config.toml
d_shared_expert = 0
hidden_act = "swiglu"
moe_layers = [1, 2, 3, 4, 5, 6, 7, 8, 9, 10, 11, 12]
vocab_size = 2486
norm = "rmsnorm"
norm_eps = 1e-06
optimizer = "adamw"
beta1 = 0.9
beta2 = 0.99
batch_tokens = [32768, 65536, 131072]
dataset = "wikipedia_en"
Below are experts of layer 5 (counted from 0) of a mixture-of-experts language model. Rows are named router (the router's row for the expert), gate (a neuron's input weights, with its number), up (a neuron's input weights, with its number), down (a neuron's output weights, with its number) and show model dimensions 112-223. Each number is 128 + 24 x the weight over its row's rms, rounded and kept within 0 to 255.
After each expert's rows: "comes after" lists some tokens at least twice as common just before its tokens as in all text. This comes from a sample of Wikipedia text that the model never trained on. Tokens count by the router's weight.

# expert 76
router [148 144 102 178  95 124 118  80 133 140  90 115 132 138 106 120 142 121 145 132  87 185  94 186 155 119  67 145 117 173 129 155 140 138 151 111 150 132 142 136 120 182 107 111 161 147 141 142 121  87 124  66 147 117 148 100 140  85 120 119 115 134 114 142 163 141 171 148 126 140 101 175 110 120  98 126 142 146  86 112 106 130 127 103 135 128 157 122 146 136 153 107 134 106 107 118 106 126 135 121  94 145 143  78 162 112 136 150 129 133 121 131]
gate0 [123 118 136 151 175 125 110 140 106 140 128 119 125 173 100 130 151 173 106 146 108 139 148 139 137 148 169 158 176 139 107 109 125 142 122 152 156 118 122 168  95 165 142 101 136 118 141 147  95 168 120 124 119 136 133  84  92 131  98 133 155 119 151  96 121 128 117 154 154 157 142 126 127 129  93  98 127 124 132 131 159 127 134  98 169 135 151 178 143 129 149 115 158 136 104 151 131  86 136 150 119 119 122 152 100 111 113 128 107 129 155 181]
up0 [133 130 123 135 155  98 129 111 159 192 107 164 125  99 129 131 108 136 141 159 173 131 124 122 153 122 124 113 135 108 135 103 133 156 165 116 139 174 118 132 121 128 121 126 173 139  91 158 167 123 143 121 141 115 119 145 127 152 119 149 167 156  65 135 141 130 163 161 132 170 142 154 117 148 129 120 110 145 112 128 133 139 149 106 145  98 132 145 133 142  61 120 136 149 184 168 115 138 130 126 143 133 127 175  83 100 109 103 101 121 152 111]
down0 [140 151 111 160 150 168 159 122 119 180  96 186  99 154 143 136 152  75  96  92 110 128 124 169 136 140 155 119 138 149 130 134 124 117 128 142 132 105 127  71  76 140 113 126 111 124 105 166 155 122 135 142 121 144 132 111 105  88 104 138 141 137 131 126 139 133 126 160 130 126 149 123 142 136 134 131 154 132 125 200 112 112 130  83 136  95 118 139 102 121 130  83 103 158 161  65 168 104 123 136 164  96 111 118  93  86 145 137  98 136 132 146]
comes after: " C", " c", " |", " Ear", "adem", "c"

# expert 61
router [134 169 103  73 121 153 122 147 151 136 104 126 114 137 107 104 114  71 113 112 161 145 129 145 147 150 127 141 117 120 171 138 130 124 148 129 115 161 113 152 129  97 149 104 104 118 115  84  72 141 124 167 111 167 163 128 138 136 122 105 139 141 128 110 143 159 107 143 134 117 120 135 159  85 131 152 115 135 165 168 135 114 110 160  94 153 117 152 120 139 152  94 105 114 110 157 112 111 117 134 127 161 152 133 123 137 134 121 121  77 164 148]
gate0 [112 127 124 120 182 124 107 138 114 149 115 144 123 160 115 113 139 153  95 147 115 139 141 159 162 126 159 151 163 129 106 119 129 162 132 137 173 117 122 151 104 172 116  97 133 118 150 164 111 154 140 126 122 144 143 103 100 111 108 151 134 116 137  95 127 151 115 179 167 162 141 144 139 149 107 105 103 129 127 155 155 139 139 106 160 135 136 178 150 111 133 100 165 140 144 157 141 100 104 118 129 118 123 168 116 120 116 114  97 111 141 173]
up0 [133 123 127 136 150 101 113 107 143 163  99 155 130  97 136 138 127 132 104 163 161 127 129 159 152 106 146 116 125 107 126 112 143 165 158 131 123 159 157 147 135 140  93 121 157 122  98 172 156 121 130 142 127 115 125 145 127 148 122 144 180 133  81 130 155 142 171 164 127 168 123 150 119 134 115 120 124 127  94 107 123 131 143  80 144 137 141 159 163 128  72 122 122 140 156 128 125 132 141 143 150 125 144 179 109  93  94 121  92 128 148 123]
down0 [126 141  95 144 155 137 142 102 107 158 123 176 125 123 150 155 159 105 132 101  77 110 132 145 110 135 162 155 120 116 137 123 139 130 124 109 130 105 139  90  73 124 129 138 136 138 115 138 158 138 130 145 139 136 121 131 125  99  97 167 149 110 103 148 118 128 129 168 144 145 145 163 158  99 131 156 133 119  98 196 107 157 132  67 149  98 147 138  97 103 108  87 118 159 138  81 155 132 113 154 158 116 124 124  94 111 148 149 107 140 143 153]
comes after: ".", " |", ",", " that", "s.", " and"

# expert 53
router [117 172 113  94 130 141 104 131 125 120 130 114 135  89 126 103 136 159 108 127 119 115 144 159 156 113 143 131 115 120 164 141 179 130 106 129 141 120 117 104 133 140 131 180 108 123  97 146  95  96 112 158 175 154 151  85 100 177 115 112 131 120 117 109 111 155 149 110 116 134 126 137 159 119 153 113 134 124 178 125 130  79 153 131 153 111 121 127 173 116 102 128 153 143 149 124  87 105 105 141 132  97 135 164 163 118 168 143 176 117 169 169]
gate0 [114 119 141 123 190 144  95 157  88 137 125 122 124 165 124 123 140 150  99 138 108 123 140 150 166 131 162 135 165 120 112 116 132 152 110 146 168 122  93 148 114 165 138 112 146 116 152 147 119 165 143 113 127 150 134  71 100 119 129 134 148 131 137 118 138 139  89 168 141 165 155 122 126 135  97 115 126 138 138 155 170 142 141 118 139 155 130 175 130 122 154 122 180 133 121 162 139  91 133 136 122 130 113 172 111 121 126 119 105 104 134 177]
up0 [130 131 137 129 137 110 127 123 144 130 103 158 113  98 142 135 121 127 161 158 143 117 136 144 138 118 138 111 146  77 142 118 134 149 146 118 133 167 124 138 123 129 143 118 175 131 101 153 154 120 128 119 101 122 113 139 107 144 113 139 177 152  64 129 154 112 146 161 125 178 120 164 101 121 117 117 124 151  90 113 127 150 149 102 127 115 151 150 150 120  63 112 128 153 160 141 118 147 130 149 153 137 138 169  95 106 119 120  99 114 143 133]
down0 [127 156 109 159 140 161 161 131 120 152 133 181 119 153 156 144 138 118 116  82 104 121 111 171 120 139 143 149 131 117 150 102 150 118 121 121 137 118 114  85  88 148 123 128 145 144 117 157 154 126 122 131 133 144 122 145 136  87 125 172 153 130 138 131 135 117 119 192 131 133 123 152 104 114 115 152 136 147 148 185 144 142 140  66 135  96 119 178 106 112 122 111 126 144 135  71 164 139 138 155 146 115 126  96 108 103 137 138 112 139 119 109]
comes after: " the", " a", " and", " to", " was", "ing"

# expert 23
router [157 167 119 120 106 146 118  99 148 123 116 149 118 177 169 129 153 109 116  97 160  83 118 151 139 149 105  99 121 190 177 161 148 123 118 137 125 138 123 116 138 133 122 116 166 141 125 136 138 102 126 160 133 112 179 115 161 114 149  80 119 169 133 140 140 123 158  97 143  98  89 160 152 118 117 131 130 122 122 146  96 151 138 121 110 138 154 111  70 114 130 148  97 177 103 115 124 117 133 110 109 126 117  95 156 124 131  95 149  98 156 129]
gate0 [115 112 117 137 167 141 103 128 103 139 150 117 105 186 115 120 137 167  81 106 100 129 154 151 159 126 147 134 175 148 106 117 134 136 122 123 151 112 111 155 109 167 128 106 131 122 155 149 108 172 140 141 145 128 158  88  77 112 115 119 140 151 133 108 133 153  97 158 158 143 159 132 135 141 115 109 130 139 144 141 138 131 142 113 169 124 121 164 148 114 124 114 156 135 130 153 145  85 129 120 118 118 113 170 112 113 127 106  99 109 156 185]
up0 [132 130 164 135 158 100 135 123 149 160  90 165 132  89 132 142 128 127 133 176 151 121 108 114 153 115 141 132 141  99 120  99 130 156 170 140 136 163 127 156 110 130 114 139 187 124  95 158 154 122 134 118 127 119 119 164 136 162 142 175 173 136  92 135 153 120 153 178 104 171 138 146 111 130 107 110 109 151  80 119 132 135 146  74 142 122 132 164 138 140  87 133 124 142 175 160 107 136 139 155 159 123 139 162 101  92 113 150  98 132 151 113]
down0 [117 150 115 130 144 164 143 105 128 172 125 178 126 165 134 163 163 111 142  73  96 111 104 173 111 169 165 144 144 110 135 113 132 122 113 122 132 134 139 103  89 117 104 123 118 112 135 182 160 141 122 123 130 143 133 112 128  89 134 157 138 122 129 139 148 152 148 173 125 134 123 152 165 102 128 140 101 136 123 198 105 143 142  43 126 109 121 154 123 139 111  96 142 172 158  80 172 131 135 149 155 107 102 102  69 128 121 143 133 144 149 135]
comes after: "\n", " S", " A", "S", "A", "R"

# expert 90
router [178 143 113  85  90 130 140 144 101 123 152 107 125 125 137 121 115  98 151 131 134 102 123 107 120 124 144 135 157 107 127 161 100 121 135 118 136 146  85 140 140 128 143 111 139 142 108 157 138 167 119 102 129 172 141  83 150 152 108 143 157 149 147 138 138 125 158 138 154  91 106 144 142 161 171 177 147 141  95 156  90 157 115 184 142 129 152 139 108  83 103 100 132  99 142 155 152 158  94 120 138 138 114  99 150 118 113 126 136  94 113 122]
gate0 [110 114 119 121 191 131 103 142 106 150 134 126 111 176 117 111 142 151  95 130 105 136 142 136 158 119 161 154 168 148 117 120 144 156 114 132 148 126  98 161 103 159 122 110 138 116 132 165 111 171 147 118 107 149 142  93 117 125 109 139 154 159 147 107 130 156 108 154 157 157 145 135 140 117 114 108 114 143 141 157 143 138 136 113 173 142 133 194 122 113 140 123 150 148 123 167 125  98 119 131 137 111  99 147 119 113 129 117 126 116 126 175]
up0 [118 126 130 138 138 103 116 116 148 159 106 160 120 107 134 131 114 149 105 148 145 130 133 142 161 133 135 118 141 106 138  98 123 162 163 134 133 159 125 143 126 153 100 115 173 122  98 146 153 110 125 158 137 112 135 163 115 145 121 147 169 135  86 138 161 131 148 163 115 177 111 139 116 160 106 115 139 149  78 100 110 126 147  72 131 118 154 165 172 107  76 129 125 139 163 146 110 129 143 138 148 119 124 166  93  81 117 120  98 142 155 139]
down0 [123 112 106 148 140 133 136 124 106 165 143 183 122 169 147 144 183 119 112 106  89 114 109 136  85 173 174 134 121 119 144 120 119 105 103 129 140 107 136  79 104 138 130 131 124 128 155 160 159 128 115 129 147 143 120 134  94 106 115 145 124 121 122 121 137 141 124 142 123 135 144 153 118 132 142 111 117 123 111 190 135 152 113  57 128  95 103 153 105 115 122  75  97 164 109  67 137 115 107 130 160 127  88 115  95 121 136 138 123 102 147 142]
comes after: "\n", " \"", " (", "==", "===", "\""

# expert 20
router [115 135 117  96 111 121 113 122  98  83 108 115 148  88 139  98  95  87 167 114 131 132 127 139 144 114 161 117 124 132 134 111  94 125  85 117 156  83  90  73 149 140 113 136 165 121 108 163 103 122 151 131 117 119 133 102 137 132  68  81 156 141 113 167 144 167 167  97 131 112  99 130 161 144 167 199  96 147 116 149 141 139 110 135 120 126 106 152 152 135 107  72 129 137 135 125 125 140  96 111 135 160 121 123 119 113 128 121 143 118  87 121]
gate0 [122 107 138 148 192 135 115 151 123 157 141 132 136 173 118 138 131 169 130 127 118 149 151 142 151 115 159 161 169 136  99 119 149 148 126 130 150 131 134 175  98 173 142 114 135 126 145 145 118 189 149 120 111 144 122  85 115 127 123 135 137 131 151 105 143 144  86 152 167 158 149 142 126 140 112 109 123 136 127 123 158 123 154 114 165 137 150 168 126 118 151 105 151 126 133 158 140  98 131 149 136 112 124 160 118 134 116 106 121 115 127 179]
up0 [147 120 168 131 144  96 130 126 150 171  86 152 125 108 151 158 129 149 122 156 146 129 131 147 143 126 115 114 112 115 124 102 124 153 155 131 128 175 134 146 121 143 126 114 162 130 115 126 148 103 130 132 118 102 106 150 109 143 131 126 176 135  91 131 179 121 129 184 119 171 109 137 110 119 124 129 123 123  97 112 117 145 156  67 124 133 138 171 159 135  95 112 115 145 163 154 116 146 132 131 148 129 138 164  88  92  98 129  87 137 153 130]
down0 [145 120 119 123 154 123 155 118 103 182 135 160 114 143 170 147 153 129 131  87 102 127 114 163  79 151 143 150 156  94 120 115 123 118 118 120 150 136 124  83  76 124  99 122 133 140 121 163 169 116 134 127 129 130 140 126 131  75 131 159 147 124 135 120 124 122 126 162 133 140  99 151 115 105 102 133 121 126 109 223 128 152 136  63 155 127 124 160 121  86 123 104 100 169 115  89 151 120 128 143 147 124 108  92 113 100 110 142 141 125 120 139]
comes after: " \"", "==", "\n", " (", "===", "-"

# expert 68
router [115 127  87 113  94 138 141 170 126 117 109 137 127 107 119  97  99 103 165 102 141 135 175  95 101 118 148 101 127 147 111 169 136 136 111 119 155  83 102 154 136 122 123 110 115 136 127 142 167 111 156  66  87 143 167 125 181 148  90 108 146 109 111 121 138 137 126 146 153 102 100  86 142 134 138 166 137 147  99 129 120 147 132 168 137 148 111 132 131 118  97 118 129 130 146 165 102 135 102 101 127 160 109 130 137 132 160 128 146 143 106 137]
gate0 [136 109 148 115 189 106 122 143 119 160 127 143 127 167 103 127 136 181 120 138 114 140 155 139 164 126 155 130 172 146 105 112 126 164 134 144 172 130 127 156 117 177 119 109 132 133 127 149 114 184 140 124 138 138 151  96  85 127 117 125 151 142 131 107 139 132 111 169 150 147 148 110 121 152 121 121 114 143 125 172 174 126 152 109 167 137 143 177 124 134 132  90 149 114 134 175 140  88 117 127 114 130 127 149  97 104 127 123  97 109 120 184]
up0 [132 119 149 128 139  85 139 113 164 168  91 149 122  91 132 136 121 159 104 172 147 133 137 127 166 126 135 119 138  96 137 101 131 161 165 132 143 163 150 138 127 150 106 134 164 145  90 149 127 113 127 118 139 114 123 150 100 156 116 146 176 137  94 131 152 122 163 187 118 155 109 134  96 147 140 126 115 155 104 121 118 135 159  77 140 120 130 169 152 120  82 122 113 132 161 156 109 130 121 149 158 127 139 150  88  61 111 141  79 123 152 116]
down0 [113 145 118 137 158 146 138  85  88 154 112 188 108 149 151 141 148 115 146  69 112 117 114 174  95 150 145 162 151 120 128 107 132 148 139 113 162 136 122  61  77 124 124 138 153 133 125 159 156 138 147 151 132 137 133 145 128  93 104 151 133 128 135 146 114 123 123 144 122 159 125 142 146 108 122 134 128 136 126 191 117 137 119  58 119 109 105 157 111 125 109  92 129 147  99 101 163 121 115 146 136 112 106 120  78 133 128 154 122 109 145 141]
comes after: "\n", " \"", " Mc", "==", " (", "==="

# expert 78
router [107 129 134 165 146 111 104 135 157 143 105  98 127 118 116 148 146 124 139 164 103 191 103 163 162 130  55 122 114 136 142 114 157 139 140 101 152 130 109  82 121 171 112 163 130 172 151 155 110 121  97  76 141 105  95  83 124 115 155 125 102 131 129 168 145 124 115 119  75 124 143 157 102 147 100 120 119 135 136 147  83 119 113 157 118 104 137 125 130 104 167  96 129 105 129 127 153 170 112 109 108 111 155  90 163 152 150 136 100  98 106 142]
gate0 [ 99 108 135 119 181 108 132 150  83 144 126 123 128 172 131 126 152 156  89 127  93 139 140 126 148 130 152 150 186 130 140 106 128 145 115 144 138 111 130 162  96 172 121 111 140  93 141 167 120 175 123 134 109 136 156  78 112 123  98 144 146 128 157  87 134 146 102 155 145 144 145 128 128 116 115 100 125 135 125 125 168 121 131 110 193 150 134 175 157 128 131 104 171 135 130 163 138  88 132 146 131 102 113 144  96 107 125 117 107 120 145 190]
up0 [128 127 156 142 146  81 157 120 155 176  92 152 111 107 150 147 117 157 109 172 153 137 123 136 147 145 127 107 133  90 140 101 121 133 164 124 143 166 131 148 100 131 132 142 178 139  90 151 147 115 148 123 102  89 106 150  90 151 103 149 174 150  99 132 153  94 162 161 127 149 116 137 100 130 115 115  98 149 103  87 127 114 142  71  97 121 120 173 134 112  73 119 131 147 177 157 120 146 142 149 166 132 171 154 122  90 103 110  98 116 129 122]
down0 [119 129 108 156 162 161 165 128 127 206 159 167 124 159 153 155 160 115 127  76  76 100 119 162  97 155 132 138 147 101 116 120 141 137 153 135 117 101 128  69 101 131 125 141 134 131 135 148 159 142 117 138 109 119 121 107 118  64 121 133 152 128 135 111 128 121 118 144 142 156 140 147 148 112 109 103 112 132 127 191 126 121 106  89 156 104 128 137 114 106 140 133  91 143 136  79 145 116 124 131 164  93 112 106 110 124 149 167 120 111 162 139]
comes after: " c", " f", " l", " m", " p", " F"

# expert 19
router [109 141 109 125  87 128 132 159 141 135 150 160 130 121 156 116 115 143  79 128 138 133 148  87 172 146 157 100 137 129 141 156  75 100 142 111  98 138 133 114 117 131 180 102  97 106  83 101 141 125 128 139  97 164 134 104 149 135 117 110  91 120 166 107 151 126 120 152 137  94 112 155 162 108  99 172 137 122 118 132 140 122 171 137 129 157 117 135  78 139 166 116 137 122 106 155 124 129 140 130  93 162 129 108 145 109 135 123 169 118 137 162]
gate29 [145 152  96 160  96 169 153 146  91 160 141 111 162 196 139 122 103 130 128 133 129 149  81 113 101  79 131 102 156 122  94 150  69 101 156 151 189 152 139 150 100 164 148 137 105 183 129 130 176 116 112 141 146 126 140 132 147 106 108 133 111 102 125 120 178 109 110 163 124 117 113 124 120 110 126 150 102 116 111 144 106 143 121 115  98 137 126 108 143 142 153  80 144 121 102 114 147 151 144 132 148 181 133  94 127 156 142 135 114 131  40 132]
up29 [123 143 129 118 113 147 159 161 117 128 105 122 166 106  80 153  81  71 165 139 146 126  99 115 110 138 154 160 142 129 136 151 108 132 134 108 149 144  88 115 125  94 158 133 129  99 123 123 169 164 166 139 114 122 114 100 178 149  89 137 132 111 110 147 161 123 127 131 159 117  66 131 149  91 125 185 122  83  72 139 117  83 127 110  83 122 140 111 144 156 109  73 131 110 115 146 144  83 142  93 131 137 110 149 107  95 163 103 170 109 125 119]
down29 [127 174 134 177 134 158 121 162 136 102 121 114 131 173 133 163 108 114 101 111 153 126 128  95 112 130 110  88 129 111 100 162 136  84 154 103 104 117  78 123 134 112 106 184 138 127 107 101 133 110 104 135 152 104 110 128 171 118  93 145 149  99 163  83  90 109 111 140 184  68 143 114 148  93 131 138 140 106 128 119 131 123 127 156  95 146 104 132 145 148 122  70 140 143 163 136 116 124 130 117 132  97 113 116 166 166 134 147 154 132 155 146]
comes after: "\n", "|", "\n ", " as", " known", ")."

# expert 9
router [131 151 134 119  70 157 115 103 143 117 130 129  67 153  96 122 126 134 155 103 124  99 119 148 158 152 116 143 136 148 125 142 169 112 108 106 134 152 105 106 104 140 118 130 151 171 146 135 120 161 128 157  92 171 150 101 167 128 136 138 129 134 163 119 135 140 138 115 149 156 123 144 119 118 140 125 119 147 116 132  98 148 121 121 159 132 137 160  85 120 144 148 100 134  92  80 113 134 100 127 133 126 145 118 163 174 159  83 148  86 141 130]
gate0 [106 112 139 138 165 137 105 126 127 147 122 123 129 155 133 126 149 166  79 130 104 126 145 171 161 135 154 148 155 129  96  94 129 158 122 121 175 118 121 152 112 157 123 104 131 120 147 159 110 174 132 126 123 145 153  98 110 128 134 148 139 139 149 106 146 156  75 166 147 156 144 132 135 148 119 131 113 149 136 137 162 143 124  92 170 145 130 185 129 120 146  96 161 108 125 157 157  98 130 143 119  97 121 169 122 106 122 118 102 104 130 178]
up0 [159 133 142 154 127 105 134 127 149 156 126 131 127 115 111 132 129 137 110 164 155 144 112 159 146 126 126 115 114 121 136 103 113 137 174 138 137 162 144 132  98 135 138 120 192 136  95 132 133 101 128 102  95 101 108 151 119 132 121 157 141 111  80 157 148 130 152 170 117 178 130 171  94 102 135 110 113 135 101 120 121 142 159  73 119 101 145 154 147 125  75 151 115 143 162 141 126 159 116 139 157 159 125 165 112  91 105 114  95 128 141 118]
down0 [138 146  96 156 142 144 148 100  99 200 109 165 126 160 146 148 158 118 157  90 107 113 129 169  94 153 181 135 124 136 151 111 122 133 123 131 117 150 147 100  77 143 117 137 117 125 136 151 147 137 131 131 120 153 136 113 109  87 122 130 132 128 156 142 150 126 123 152 110 131 160 139 140 131 157 141 143 132 127 204 138 117 113  45 130  98 130 169 113 107 119  97 102 157 123 121 158 110 145 129 145 121 114  94 111 115 112 119 135 153 132 130]
comes after: " ", " 0", " 1", " —", "%", " 2"

# expert 35
router [124 137 135  91  62 123 132 168 154 138 116 126 141 110 117 144 120 141 144 132 135 134 163 122 139 133 162 174 137 162 124 135 154 109 134 131 112 163 150 109 164 110 113 123  82 118 115 137 156 108 131 146 131 135 124 155 146 179  96 104 141 167 139 119 145 117 120 126 151 112 149 154 154 106 140 166 131  98 136 185 135 130 149  74 150 109 131 121 115 139 124 110 116 126 123  82 123  84 126 120 142 130 133 113 155 151 113  84 110  93 115 126]
gate0 [ 88 114 123 139 178 135 110 113 117 126 119 118 120 170 132 113 132 152 112 127 105 149 147 131 138 130 151 151 188 161  87 107 135 149 117 149 160 124 128 163  95 176 118 105 140 107 127 158 104 182 143 121 140 134 147 104  88 121 108 150 133 143 145 116 116 148  90 154 159 159 122 143 152 155 117  98 142 142 142 175 159 122 123 105 171 126 144 189 140 132 133 109 157 131 144 174 142  80 138 136 128 120 124 173 112 129 118 114 100 132 125 164]
up0 [121 132 138 153 134 112 136 105 150 168 107 141 129  95 133 148 134 136 105 179 144 135 134 132 153 117 139 121 123 121 138  89 132 135 161 129 136 159 141 144 123 151 122 121 185 119 103 167 142 119 144 122 120  98 120 147 114 139 123 146 173 134  95 136 152 128 147 179 120 158 109 161 124 118 109 116 144 153  96 126 136 127 137  66 129 118 147 159 164 123  65 133 110 157 155 140 115 110 131 142 167 131 137 175 113 117  89 135 107 134 152 114]
down0 [141 160 109 137 153 149 134 126 129 171  99 189 102 132 166 165 152 113 108  74 100 118 112 171  90 156 137 122 115 127 150 103 151 126 114  93 130 115 112  88 118 126 109 135 123 140 152 160 182 142 142 155 133 106 147 125 106  96 120 145 145  94 162 124 118 128 116 144 116 169 135 165 156 127 146 147 123 135 121 180 125 143 118  79 125 105 140 171 129 112 112  93  90 146 134  70 186 138 126 146 170 128 100 137 102 112  84 132 109  87 114 142]
comes after: "\n", " re", " m", " an", " s", " cap"

# expert 4
router [110 157 169 124 140 141 143 101 163 159  96 105 126 158 104 139 147 145 148 130 128 113 191 113 156 152 128 143 177 102 132 100 128 137 151 124 141 115 132 154 127  98 117 136 116 149 138 148 115 105 142 178 116 113 108 106 131 145 131  93  88 106 123  75 134 134 132 120 189  80  93 162 164 112 106 130 102  92 107 128 113 121 187 123 131 144 144  68  64 136 109 129 126 106 142 125 101 121 144  98 135 106 125 121 144 126 102 123 148 104 123 120]
gate0 [141 105 120 133 188 117  96 143 121 165 115 122 113 172 115 129 135 148 123 150  91 143 148 144 145 145 162 149 168 122 107 103 128 153 104 136 170 116 121 158 112 164 125 101 151 108 141 158 104 168 124 133 125 139 136  80  86 141 122 140 146 127 136 118 138 149  89 170 157 173 143 145 124 136 110 105  94 142 147 114 144 116 136 103 148 132 130 185 125 132 146 125 157 143 143 158 121 102 155 132 123  95 109 166 121 104 144 127  96 122 156 174]
up0 [ 86 119 138 141 160 132 126 119 152 142 104 148 109 100 156 151 121 136 107 147 146 106 128 130 157 130 105 118 109 112 154 107 137 140 176 144 116 176 123 136 125 151 117 140 179 121 102 132 150 121 124 132 110 105 144 154 113 129 124 148 178 167  71 145 147 105 156 154 111 157 129 157 119 117 128 119 153 138  88 104 126 128 153  80 127 134 138 156 148 128  90 133 125 142 183 160 110 129 141 138 165 136 147 163  98 103 108 138 113 119 169 122]
down0 [115 163 115 137 164 148 168  92 104 193 129 178  88 145 168 161 140  94 111  90 104 137 136 168 103 152 188 127 123 132 121 115 119 108 128 135 107 113 128 101  93 121 124 106 141 114 118 163 163 151 124 101 138 113 126 111 126  92  91 124 136 146 124 121 124 110 112 144 144 120 133 136 147 136 141 139 129 121 113 179 128 130 126  70 139 109 142 155  93 128 100 106  99 166 137  92 164 113 134 139 145 121 102 109  58 101 151 141 105 136 146 129]
comes after: " t", "\n", " T", " one", " s", " re"

# expert 30
router [148 163 125 169 130 138 112 112 138 100 110 111 151 117 187 122 160 100 128 157 149 129 133 127 134 159  71 151 103  87 150 181 153 115 169 109 100 133 124 146 110 145 157 138 138 148 141 122 124 106 103 120 131 122 105  95 138 125 119 142  97 171 121 151 123  88 155  97 107 123 137 143 106  99 141  86 137 106 142  85 102 166  78 187 124 132 114 112 128 129 153 119 134 148 152 143 104  97 115  91 123 137  92  99 141 151 102 114 144  97 143  98]
gate0 [120 124 136 127 164 123 104 144 110 147 111 132 116 153 120 135 137 172 116 147 112 133 139 153 145 143 151 151 178 143  89 103 126 150 117 129 161 101 108 143  84 172 115 100 112  98 153 165 115 168 141 134 114 139 127  96 120 135 110 154 140 139 133 113 124 151 101 160 142 160 156 152 138 134  96 102 135 134 118 122 150 129 140 107 166 135 114 171 142 141 154 106 162 132 125 163 153 108 127 149 152 122 120 147 101 116 125 149 115 135 146 189]
up0 [159 123 139 157 150 104 126 124 136 188  96 158 115  90 113 136 106 126 112 151 152 135 116 161 167 119 128 108 126 114 113 112 124 137 173 138 138 144 126 124 118 122 143 118 179 122 100 159 173 107 152 112 107 125 128 140 106 139 114 150 169 125  90 156 151 127 148 169 131 149 134 143 112 135 126 128 123 152 102 112 139 124 155  89 122 124 142 147 154 122  84 126 116 146 151 127 123 147 129 137 170 140 157 166  92 109 111 114  85 124 157 106]
down0 [140 147 103 158 158 124 115 109 123 175 159 191 116 169 161 146 132 119 123  98 107 111 113 155 119 145 162 130 139 132 145 131 159 115 135 113 100 120 120  78  69 102 145 149 135 121 114 164 170 145 122 153 119 150 121 115 125  92 104 146 151 159 121 136 112 159 116 154 128 113 130 145 119 124 156 145 131 120 131 210 114 133  91  91 121 113 125 141 106 110 125 121 120 146 130  82 160 114 138 163 146 118 118 124 126 156 142 167 114 155 148 140]
comes after: "l", "k", "ol", "g", " G", "c"

# expert 14
router [158 144 142  94  98 171 115  93 141 155 128 140  89 109 109 125 127  97 111 104 132 148 119 139 147 133 140 150 108 129  86 153 160 100 119 110 108 153 133 131 144 175 107 141 106 134 123  97  84 119 172 149 130 180 164 112 142 111 123  94 156 113 159  93 161 121 152 126 178  77 135 127 132 111  89 130 140 134 162 163 175 128 149 108 151 127 154 154 135 168  96  92 100 150 103 130 118 131 137 107  97 126 146 127 141 120 131 113 123 125 163 161]
gate0 [ 97 117 137 124 183 128 115 139 122 151 127 121 153 176 114 116 149 166 109 156 118 123 147 162 147 136 172 150 179 123 108 106 109 152 123 143 157 110 121 158 112 172 130 109 134 109 152 157 114 159 135 107 118 144 142  99 100 135 113 131 139 147 132 110 133 140 104 164 154 157 146 141 116 161 107 112 115 126 140 161 154 134 151 107 185 134 125 181 138 116 141 101 169 130 139 158 143  99 130 117 120 110 122 160 104 120 109 140  84 112 135 191]
up0 [132 129 139 149 158  95 131 117 140 144 114 157 118 113 137 146 117 158 110 164 148 124 133 139 155 107 134 123 141 110 134  97 143 137 162 142 143 151 129 169 115 130 108 130 178 134  96 164 157 125 135 134 130 106 112 156 102 145 115 142 175 136  73 125 148 117 158 183 114 157 142 163 114 126 105 129 117 153  93  86 110 132 158  66 133 134 147 163 151 124  76 129 135 156 164 141 124 135 124 143 162 133 141 158  99 105  94 119  79 129 148 131]
down0 [155 136 110 147 160 150 153 104 103 180 143 180 105 141 149 168 154 140  96  88  80 137 134 144 101 162 161 165 138 128 125  99 132 108 136 123 151 133 152  71  83 159 134 133 145 142 133 152 170 122 128 111 140 141 118 131 100  83 105 163 156 129 107 109 126 132 113 167 133 107 114 133 148 112 115 120 117 118 139 186 117 113 127  44 139 110 154 151 108 111 123 127 110 174 155  85 156 130 101 156 150 145 127  92 109 108 128 159 115 143 124 140]
comes after: " |", ",", " in", " a", ";", " on"

# expert 13
router [189 162 123  93  96 168 128  92 136  94  91 153 125 138  93 123  78 161 143  92 145 113 126 152 145 147 137 151 142 129 112 176 138 126 114 119 115 163 118 115 129  95 123 125 121 147 153 144 132 141 163 144 120 158 145 119 131 132 102  83 111  90 172  86 140 105 139 119 141 129 105 169 176 126 145 125 155 119  87 156 123 113 129  89 110 153 168 155 149 139 115 136 107 115  95  99 122  80 116 162 112 145 170 136 128 142 158 105 125 119 113 124]
gate0 [101 115 145 142 189 107 111 144 126 131 116 117 116 181 120 111 128 165  89 128 113 126 148 151 153 120 152 127 164 147 110  92 140 145 118 135 156 117 107 164 110 154 101 102 129 119 158 166 106 171 143 125 143 143 148 106  87 124  96 144 157 152 142 100 120 125  80 147 147 148 151 145 140 143 111 112 122 145 146 142 134 146 142 106 164 155 127 179 166 129 153 106 159 110 134 149 133 116 145 153 123 101 128 148  96 122 132 136 111 141 150 197]
up0 [121 145 156 137 152  90 125 124 142 165  86 134 111 102 148 131 108 124 111 146 169 137 146 140 156 115 139 109 131 118 153 112 133 129 157 134 106 172 122 128 128 134 117 123 169 121  97 172 147 132 144 157 132 107 122 135 108 125  93 127 173 127  81 126 162 123 154 156 116 133 124 157 131 134 105 117 116 143 118 123 111 137 162  65 136 124 145 172 175 139  84 136 105 156 149 137 104 140 116 159 147 114 155 144  93  94 118 110 103 147 144 138]
down0 [120 130 136 119 145 150 155 120 123 173 128 191 102 155 142 180 126 124 144  69 100 119 118 149 104 169 154 119 122 120 146 155 127 129 122  97 128 112 156  61  91 123 115 118 146 166 154 169 166 149 116 119 139 155 139 135 112 100 111 150 141 160 136 119 134 130 107 134 142 149 131 141 148 112 128 143 110 130 110 198 100 108 141  67 110 110 115 158 114 120 130  96 117 148 138  86 148 126 144 146 139  87 127 103  90 105 122 147 126 122 141 134]
comes after: ".", " ", " ex", "s.", "..", "8"